Experts of a small language model.
Size: 12 layers, width 256, 105M parameters.
Below are experts of layer 5 (counted from 0) of a mixture-of-experts language model. Rows are named down (a neuron's output weights, with its number) and show model dimensions 0-255. Each number is 128 + 32 x the weight over its row's rms, rounded and kept within 0 to 255. Numbers have three digits each.
Before each expert's rows: "comes before" lists some tokens at least twice as common just after its tokens as in all text. This comes from a sample of Wikipedia text that the model never trained on. Tokens count by the router's weight.

# expert 19
comes before: " of", "ed", " to", " in", " for", " by"
down0:104174119127116147100163152147102189165101126144151085143122122186109114103125159099100135128165112128138120096169132122119137133132091091068126135118121174142144127154099134131118076156136174126105171132070160087126097088145120153116140166118071164097169089124103120141130102065139235121125121179181122136107122147142091144104142073120121122096128135101157132053117116157165174105144094072140089128213130165065195132155163156090090127129060120118119117125097139107077134100119116137117149149146141126144115118110153189132127131092150137122194111181185122095049138111175119173119149106108105102137114118159097110083129134102147123136126168109117092108206093205135018120138181081160065138179156143182114211171121136123097133184119111125111045129125132176177102093144116
down1:096070156145162133156110158105177092172139144121148204169127127112112126153160162137088116094110082134159115108179061163124111163137118119150146068163108112145134206116121083155152129092118113124063118108176178121152109148123113112139107126187095106133128167104100175144142080079146142148136144111127061117194087145158074177133107086116097150095157128075091122143120185139141170147207130137211147140151068140135122130150130119130120159105125105156123094077094136141114131101162120123098142067160160055132096099155161144138176132143114153093167177096136127133131074146127143134153127136175119183103126125148079111107096138080114081082117168211117165110168070133117059135121073138121069079153134100072127144182123175159090131131112095107097080097134165035095185127121121

# expert 108
comes before: "ed", "ent", "as", "t", "ant", "ation"
down0:114153144164100174132205143187147148150122107080098130135146136119156089118037132119159085128151151188121108087189114153143128174121086128110104071067109120145131116110104088114129134200106131075161095139159167140084099118133178101081125120136115131096132128125140122134116162048209112124087067118101146095176089099132125131110138208146076087143158122095108114147109093128093145109126087125110079110175128122138174205188155178159124123186112178120071106126104138092140132138116111166145173209154124185124096123115111133102088172133094114140145139178140168135046150111138116132139193111123078109136140121122113155130149098177102074101128185188134211136136094079139138130146140080135108105163109098121096169166117139116098165107112069131134166150079109181114120115084083
down1:129127118127152113107198145128161081116131149112121161131154087130145150114131144116156137170143079123107121124115108084168126118151131107150142099157127087141151046138150135160140171147075168080135082161110145123099128096108117122142154088091132074124141127105152074107139119119161140157098159160149109074142050168225116145129169144169119197124160081078118161098129226092138133149136090158161119102130168143150121080012143143114151069133143145088143144126147087102137147125086103159084185115132092178166171137149154155127112189144108080073139206095099207154121149105073148118095134089145124160081138136173120157161132156160143111115148144179092093072160084096153128121131137098151128099123079116130113151151114171132043149116050086131128096209107118146127115165108123

# expert 100
comes before: " the", " a", " his", " an", " her", " this"
down0:132107143146082116161118120139199165105143084141168149113117116089099136167111113108130150122129107111101129166085116101090157070135111130164124166116116131131129099156168130087093130115104127052162194098131147202151126100098168134121161126173121123111088165106110130133157141106207132155157078145137162158108109143144095187090123082121089131116108132131148122140102123153160087130066023118152147171148112101144181114135120125189139121128084128083148144160123141179137033162119100109134137156138165088109114105110024105185132165118139178147186097148134087151110151065131112096101186154141156105121107134139155049178119116105176192083123136131222095116153137088101114134149160140126127126103115117100105160128101142125140106121154113094113113079210087100126056147154225
down1:133141192088102120114151137198114043120132108156103139065169090118119089145125109097138120143148105151130103168176110151183081149101161111134123111141098098093140136134110158181106214108110119074123046142159130128112136115090097104128130231116125113165130108085190113089194099183146110145155199166154052086123113084162102140106134184135127110169159099096118095152086125215082125122118145143119208155105111143115125159077098087161094092110140127115182118157163117180105174179118139111125134145133109160140188137135164132093124152116129164131113133159126136162152102132112111090088149100111137205108141100167146070134128123072152092106209121143072093128192112154108087165149168130091148099166156135112108125130121124135116119110131125081114132073115132155092096090196112

# expert 172
comes before: " the", " that", " a", " to", " by", " in"
down0:119092127106188110156132142150198185110085093098154098151098114141146134108110163124113078144160094115148134099066076174134113057157157039101126126164129048158142158149138125118152145125140095111162121115143126182083092124097159165149143084149125209106131135092117085171145171149102164051154086117169129110100157082124103104096081084111144146159135140174166189075131149174161185139200105112133112119118131098148144169184144202189140161161100128085129172133139116153176139175079178136132126061089217093111095143145103125114122098108156129138124111075196136111137070099082101129133119133108102181136128084122161154174107099092146097174116163133195133123117156159121136127144109088137135103145146147119085141127156157110124148131150139185191117139090169087125114124087149
down1:086147136094131120121156114137164102098096118091122117117194082070145124077150140066104174149175072153109119151133063160175087140088125089163077144168049111130166135156112081120078085040069140132125138178115129101097087169112103116093129140096128126127119133130099131115148138153142148095107192143102134076207109113158092090100112129093146092055116122200111111166102139080111125108170148187126137094125159118143115143110165196114122084130134109080207095149152135120165177145134102108116160117136082140061156063122121124161108154110097137054146134112146170152191131137140128078094114131182115169133088127168155124138097091112165142138118162149137068123218133092090153181168136131105091089144124070131141125134183100143147162093117073114161116133106103095142143126129078

# expert 222
comes before: "s", "ly", " of", "us", "as", "ure"
down0:088132162108144077154128066151139151152153180116127097156114091156142125130082186076139127119152103146188109079074100150161128131160132069108071147143149087183172066159094193121156134188096115085135155091094182153126128117131168143143128113133133157094188011071122170155083163177145179067166125077120090122090071155110111145195107143086092136136159107111136144143168151153122117041121140109151145126132127122101160147137121158135137156161133101121130129099128160122144146161105155122192097145162062118156113127149105093157149105126109126094166097190159104095100124106136117157153135125177147090120074132101114152087081088119122123157139146080140130162124065134134093124163151109181152102139171111152135060046095170116147105072117103125120078120130160168182092091169106
down1:084146123098142108187164150121161089131133134156114204130136151116105124078103180167189150082150125161090169162176108193114089155205094130109095040198114110141149162105151092142117097077116105104100088128152150130164124118056104129131139123118107102147081116113134163114167065131183115135057132160113156082134106168162151110103129142156138139086138133116097054144130191140112128074140130180135127125140100160122144111077133064140132100113083137172110151183110108114114163107125092114110168092141111150122070125046138110106119137129106144099131224166098132129133119134109053137105109112154105120112113151201186114130132101137141165133114094099098097125187075104047097137101135117132107114136138074056131115142189136096126154116153129116158139122086158117078171203150167

# expert 190
comes before: " ", "\n", " 0", " \"", " 1", " 2"
down0:136065139183109134129191116145154131094074122104119044115120149064115128069067139160141125094113121129096176175109080162148166114120111040086125122164130092136176148129133128180141120129085119154175193171160166090151121093117138164139097160122121145100168080092069145109117175129111139111099127136136162041156120125186117142149134144066072099105114156095146160156118142142101138112125069126172120165216182151072111086181145156191148159136167159129142127126120140156080116128179082208120125137120119102071119207166105111161115127140124196126092112125142174137109097083119134141147101074088131143107103097140105153139159142152144161158155138102125129155208094136128132153194147110108118115128135184165131178090108136072141125091165120146098168135133150082125162158133175
down1:099118135117089114116124197050140158176103113166115130110140120131147129147139124119143106189117124127103140069182058150131098139102129095156134092185129072122166138119138080155073135069097082060127090172124137148119127127136120114108090174148126154128161145102219129170126130115148136122101191151141121027089103102134129123122149123079084130063122141129033055102101143076114138174157147101156170097110165168149077122075124093153185069107161151090116101125181139144132092124149078157094146137069131142121120120151153154093091168150130181107154147106131177142136151129112130141103117163148077149084125087137148114115076119175188101104129071140140107112212133098200096167114124143109075109172195108126125163133200112157125151126159102170126120147147113137083129115155102

# expert 214
comes before: " by", "s", "″", "ed", ":", "ing"
down0:083136166167127084140160139174136190144081095156156109201146134114147126104077129070192070109160150141128113126110113138152114128159137055119072149101119130124142091124083135105124152118093116121177104126164167116137120111090159127118141114132171140143085069146141165158102148102144124145103147123040118159091162139144148120126128181129095126135174137066146134122116128123138140087122082105110153110170114166118131148183178154172121125151055058099095071135112046111124131149113153221136132174123124157086093113077111055137120116139070139116126128139187111152040152122159093143181161099145127115149135097128082120093133104142131124116029225137191132114152134110175093142152122105178109124178133159115127141166184130145149139140162115149092141130170140195161065075135115
down1:079097066142115115153178137103206070120064160169131124140116110082148115139113141120105137116106065135119112116137144167159128148155158102162064107099129114089125115156083113175132105074071182113112103136132101085161184141045116113146133157127079142106139119092149136172123126094212159150090118136079131107164087134120111126137165150156104186050106148152061092156159150128089077137132147157160172121125139180173120142052114122110112106098122103161143112133152084126180168125155092104045130158161108143089133131077177113094126152086139132117146159167084086100165111110153079178092078171144138147076119125168106139172086096083140123183117105127118119132198124152150147141129112158195121071150129059136133171104141121138096181115086128136143120137089143182083123174169165

# expert 49
comes before: " to", "s", " in", "ed", " of", "."
down0:120151132130099109079139131159135139111115102148105105083151155124082132136088105113124102147137117187160143129107088118190151126110132146120146162086100083110109132137096155163215101138096151131169138072151159150073092143091163117079209123152122184207106053159165146157156162101167129174141195148091154122129104143141148144129156147094084162093116169116099167097117146132112147130104068132130110153148139117167131093159163117104171127165123128170076096095113119112087098113086153116133096126141191102087072137157078075115108105169148145128115129152106245118058101102191154130131151114129156181120080142144150133108123091131129054156120101129215137159132049136164130060163130162131115177133119166144127137083099141123077064197135158179156150150155179153106123111132108
down1:066086126102122144136127125113124101110109145119119157097105122114160157104115164100131120168131069123095086137131072105150025126131137174133142111204081078155175113102073083161119052113113136135103121168173134079090152138083152143136189112121155124101122142081109122142120095154127145161092220145189096129158109167160150121123138134119131127124157144199068079147121099116076131188129134155169099126125113145141097133040108100151159126100142112130159114110110162116092160133131150124105135093154110120170142164130199161134094130165134174111146173146176181085094170102080099225115094097138092147120137100157076105157089092126187109099157123149113129162207121060178073116109115096182094155164149082113166104215164090114122132145108139117115116170138117137125140151159101

# expert 115
comes before: "s", "t", "tion", "ce", "y", "d"
down0:143063127208143139078142139129153209169158121177128063143114107119119133149047072136153097092147182127125223140159109165153167148143162113119130134104129120169103145107091144129113129156146152115178180147171175161130151147088113153149107129097111102083131090094095163165066165117124157107158115075103145119078102147150156120156137171043120185152159107089127125132094178105114148122080000120120120148117145167140145112204158120189136160127095110105094106124173160148104143196116132148165172120101098182107160148118154168166142116092147091179148144100105095124119127103162104129130130128132132176138042096107173150135184092124143080128078126116129113093153111141152128107132155125139128133120095130129145130083166162113151070112159095177136175191159145115077107131106091
down1:132170041099126086140127164104156120116123108137162141144169085112080105133128128097105140145132094122151125150110105143118095114151110153142133033145098061095138144107129154128130165091154118112073093124112116121096133139099124126154086096140113098141082127068132099117148102135134103100150105132133095094146135107156100111157132082106110178149145110161061149206127144141096154102183176137183128157126124162065064126147135182064115069108119114136114115143162165136105127117113116118110129078143103134123102131101213169133158154162180203135172161072147203152117210097131106139141063103142081121106118083168074130172134123065152155053096143149082143147156055087137099116126060116135122101161141079066147096148118149094189176145113123142139071121143170106124133140203069

# expert 38
comes before: " the", " a", " ", " his", " an", " its"
down0:103107138153123155162142133184174184119129136149127129000109175073095177147137131158131150062103136172123151131192146103089153145113127122121127130124142161146112132123133122135185116121072141116120112089151179161150093138087144138126202084166120131092153135160157168132130151139140232103152123135155131125122094121121109155144129109111115185102120135147154101093124063104115123055187080185144137171150128131173152102178125120149076186156138127120038104159105135123102056146132106149113162124152086110121124095179136171152180098086163150175114098110107122128062202127128125080136098138094148142155136115107145105121122110066151167146128190134204139120163122102143112101122138110206112172144095133158069158077158125177069164119132149110119149096054159135139107175116119
down1:088122164088072079114177106187122067132114138164158139108117104085124128096144102120135128134142077146168108128181130153146088136081160078161135050083112134186141120118093122142101149132089129124092075106119150060135155092139094116155106190129145135142181155099133171091185035119157102126145155127118089130065128114133144095128122132159123127186182128125159067122095127166128131135140118089125167148166082148127145134029096110137161195117198116173095118157162145134168121152136127103040137128136071134162155056099148198146138172138151143130112144151139139128168127159062113122090122135173102160097149136118116137109145122134128138122185093149114151098213141168094157160206093099109111143154175144132147157143168077055137148097137117128144120140148159122071097166187102

# expert 14
comes before: "\n", " ", " 1", " 0", " 2", " 3"
down0:183176143170121101111123145195111107132164118129103084109140121141146109090098173169120085111128079096169160050105109150159133117176141114084093145104152102129141094126123192101104136161116201140128229131126195124176135129114139050105159206132146115076151106067152118133131150150125167098147124111140101093127080114139113126092128123119143118123144110128169114147091057105137156128190097131212208070175137118157075153128190135128160098206079080075176081155108121120068118150121141151145185138143156126153143126110099119129088119143227120140123188112132119121112152169142118157099158128140110123157094115128110154114194116070079167090155146117157077153161108167125148130134118106153160131153125172136088096191162140158110123140148065118158115111105128125179166111143126
down1:123110119136133156143164096174162126132009092126093115133109131117135119122164155125116116074126070122106120121120113139139115120115084102156113008129096053163115155084126066153138178090157083059074124092112151121091130140086107111143158082114114082090185069132129136140112069149175138141156117133110095111103133141151111096143145151146147168191204125112132115099092167127054114111184145126141176130142113111091050160098169114091096103146138112132149103130120110167163103208178023118129106144108142162117040072098102170132129171136092127085134171073085098111141169119140096140112107150127116140136125135231127149134131187102151119127140114107096137105197098147129114152151094109121129131107119132081149117136134086147127109147095126150147091132158174119142089151129154

# expert 58
comes before: "s", "ation", "ur", "a", "ated", "ia"
down0:147185153125127104099154173189142146155085114112125047125150092092158131126030143171154136139158142147191126126104083178111147158135098127108100142124141124122146176145140103148117134139103190127155126113101138164121130110108178168175145128192110140112148158140138096127132148164144147085071144131144128080170135151133130121127093121084040116130107167117140128155162098140121115110106120106126122142179102186116144106182188110177079122137078121075087042142111119094134100128074148113114175078152093152109086159089140126185122150090177067150179145121186123122100153053115118107180247106094143109151124084119106121191156087079128172139141114081118179152138162067143111126128124082131136139136185127087155105090115142114091180090121126118141078093170130129081168133122074
down1:119144084096158126134163149136134120070045147104110143134117112115117136095178141150125142121158110102083136084154076116143075179120167109173103139141116048128096077127090078195096120146100142104118123102152170096162180145049053123179118164080130139127130128145113127098150036142152111110081113148099052064085061135140177108118134139148157154144155145129101109167105182136100144156171170136115121139105157137168092091020117097063143059113113091061132127145171104152152113105107122133113126056128094079131125125140119144113137140145147184097128133130118144119175089136118095135098106140209129078142155087110141085193105133108176169152191170145108139120167108122134081120109095118149110057110133143094124107087102138149099157125065095128120110116128152142109083181115115

# expert 198
comes before: " by", "ed", " to", "ition", " in", " on"
down0:132117118116149117066208130189164179142108108079144109140063204126141100161136130135138143120113111136116088130148118118166130108095122131128134093073118101093153172108105167143214108134137141143138147151156134128148084098104138183076147127104090121134129141106128123200089176140122135136129111160127115032110149093145086134132150093096148124132175147094117147132075114106140179106150070126216138140092109119165171134151125085177123116111167183057153060120163129107109118134125118117142137183072123129103069158124124079162106074128094112153227107133181141093097131109174092161128155116182107131112100140117134168138110071077048095184168154137134066075156070076146149133085194099110140153129095152109079095130111142109158128122146122155194140151095170124145093116125099
down1:108100136112169124126171117149141103112101133142134152159129124127135151134136089141067098099146048098141116126102045170148086164108133194094136127126080095181155121135136118096104135133149126075071123162179153110132139180093096164150126121112109155176142094130170109156110086145137110133097178077100055094108045086122121116105176186125105183139193130155118064104137142100150179193083160117153095125126114101148122149064163119088055110128159105121116156098143095149117136157106047138089148175207081137182128104148126100133116116131149136096118114120125142126090116171132138082099167099117140118115166090156052104138131161147188087131135105173131098140177107126131102137107142136166061081136192087082135089065164196166104144134083148129108102089181138128111086169136171

# expert 89
comes before: " the", " by", " in", "ed", " a", " to"
down0:114159185146144109070166110152139140135032116126040064167125143119106087103112110152142150110095172116136056132112123134143171142127075123082141131103082115114122160108166182093141104146080171135182166112109234127122117163092128097104138153165116150102163123168160165142112123120154148146188104146111118066111051105119076110126135093083135117113191110123101094077106143157125190117166075090113120105144124135113135134161208113091183088179092102141132076144082161158126137124156130098188160150096127124101082158163087064075120145130109099121161168177128106145107127116102177123127157168140134078155099107131121089081144056081123124088117138115126085081169143091170118095105094166164186137157101157157073175126133153171159112129132143084135107144124124100175142130147102
down1:118090109086039165176120119106139133071168169133094186127118097094135132154170145194139166118119024149120096100130020154139115122134130165140125099154092126164127134112119113150127200102050140125132141133106162136137143123119118081110131182130159107109122177125098113105100132137218112161104154215095097077136118142171129137165123152123170130104100103164122136116109098128132138069120113203157132160141152120134165151060116100142144074106114110110119148131205123199095109109099116169030171133115083123125126139095110164178113141113175127157184158084122131144160157116119137117123141110110117111135135038207156119165134153046187121122138095109116108161158077082155068154105164131153109132145103095149144119137153150121143133106108179144114105128124106164124104159099149

# expert 109
comes before: " 0", " ", " 1", "\n", " 2", " 3"
down0:084167157170075059171193193128108117130131097118083057132170124161104162093074121149144145157152126175058155134116112110118139155130110164117083100130162110109122134095120196104135097151113100125145070123098168143113104134107145142138155108130146135128100108084153140137073150082119135154144119230113139095169120143185128128061146126108034119092136131155097109116145112082096178063118066077153074122183101134118171154141097111135129161150099138111094097187156119150160117160107127122111205154135138100109120134107079084127111128112174142056151142149162148137072152090173087155120134116102137119120130149176157124044145073122140112185178168178146112136185120147152113147080112118096108088090145127153115131108132140135158121117161080131184146139183189150110174136205134
down1:145145131105113145119218145158120065111122112055136148135131112103126142137087121129092140099140123106145163090110137161111045108134085147133141025127166069255127175120132125134132131099076103092106085150051116141137109111061117124150123148146088151143144134107157086109110085128163157145109167145121121115184071092138098119122116111154146109173174128062100142080083143106131134104145155172164131154176135114150136151119151153092121152091140084095138129106137170141111099147184091139122153183098119136073107104093159138174121164140137162147148141116171170152134125166145165072098099180118127157142135139185121112194159178159111137122167123143114112148172050121147114110121126107165067096131081105096204101120204136138093103113111081128194111107126185167124145152112117

# expert 26
comes before: ":", "s", " of", " |", ",", "."
down0:133072103168129119102139141157092150153126115153099127141107144189151069150105143105120103144160133117070142169092130137084143150145116089117160126099101158058153146114093115110031099206109157171127122157132165143156083122053153123156186109113125148109135083144126158146140134057128146137107114186105108129158069098191141148135097170118067152151140141129136101134120116168080193113188100135152101126132127189109124123157203149176175131128103077116115102102118157146123118132114139155126124071071130114124133118110130115168078105128022144050117143106186110087037118084106128129144134106087148121172116118167100124097156096111096090166173159138128071056084102126162109129109119133127122101147097200096129174152132162122170107114156078175134115113137082134146146084129044
down1:175068083070098170172146082126150119145086142095170187153160133133135116131114131147151124083082133181108131055066072176110101156172123109154180106094127059101069105125137083183101136113126109104093072166122115155130141126105135106160070142097138126110182141113110107090124085106122139148123094129136084108063120146139098108113142132129128130114132170088133072123144131164165157150172172129139145120110155102086138136063148098160123147124144150132128116146125136124180121111118103137102135085119080142116136111137130117166138088147217146103112155028128118153143143149143098129114199145150154167103086129202132178103156175093180161138142117169027155190187094168140115138130050113112119088125166105114147142125123151093099068088083141147162066132130185139085174162150079

# expert 139
comes before: "t", "s", "in", "tic", "go", "di"
down0:114122154170110130122166184139136128099111104099148107129112108107097081152116107136137142079145096144120160131120077152123181113088127087116134150160148115144139129173147116110118165097059175119116148125119138189153147177077164143177143131156099136164124079174122168129037139104190122127137132071103119105147075144102098142107128156053129118113136098048111146145023099151089162144192122154122105165147140099142192143163127150140138105143124149103118170117118137096066109084160099143130149158209111124066060150129081149189056139091097124084124102135121075173074172049130131133118106084104105080123132076097127120106114086082165118139107140082179110107105178157149096127119113133156162145193050145125118215082140071145151105126128142137154138095132130162105149152097122
down1:126147108139151155155090086120146116167110145156088127141136124154215150120124066149117086122130139119097134135127090178197126133131066148157104045173129125145146122196096100125138139097103109069067120093146114114075137109126133122083083109125113084160100163155141094097145092143162091132142185172167096109157122163096085163131183114138113141115222131152131124150124214084128174126160097143132177118105149255149075136117180135169127078075095082116126109188139131170106131137145133172112146106110129090102178104124132139088121155118159142141162171114163129140215120077142105181103133109183046147100122104138117067145169117140147124128141138163092133133194115097119089138089121155139151136113094083047138163120152094109099090115106120122159154126096108168127130171144101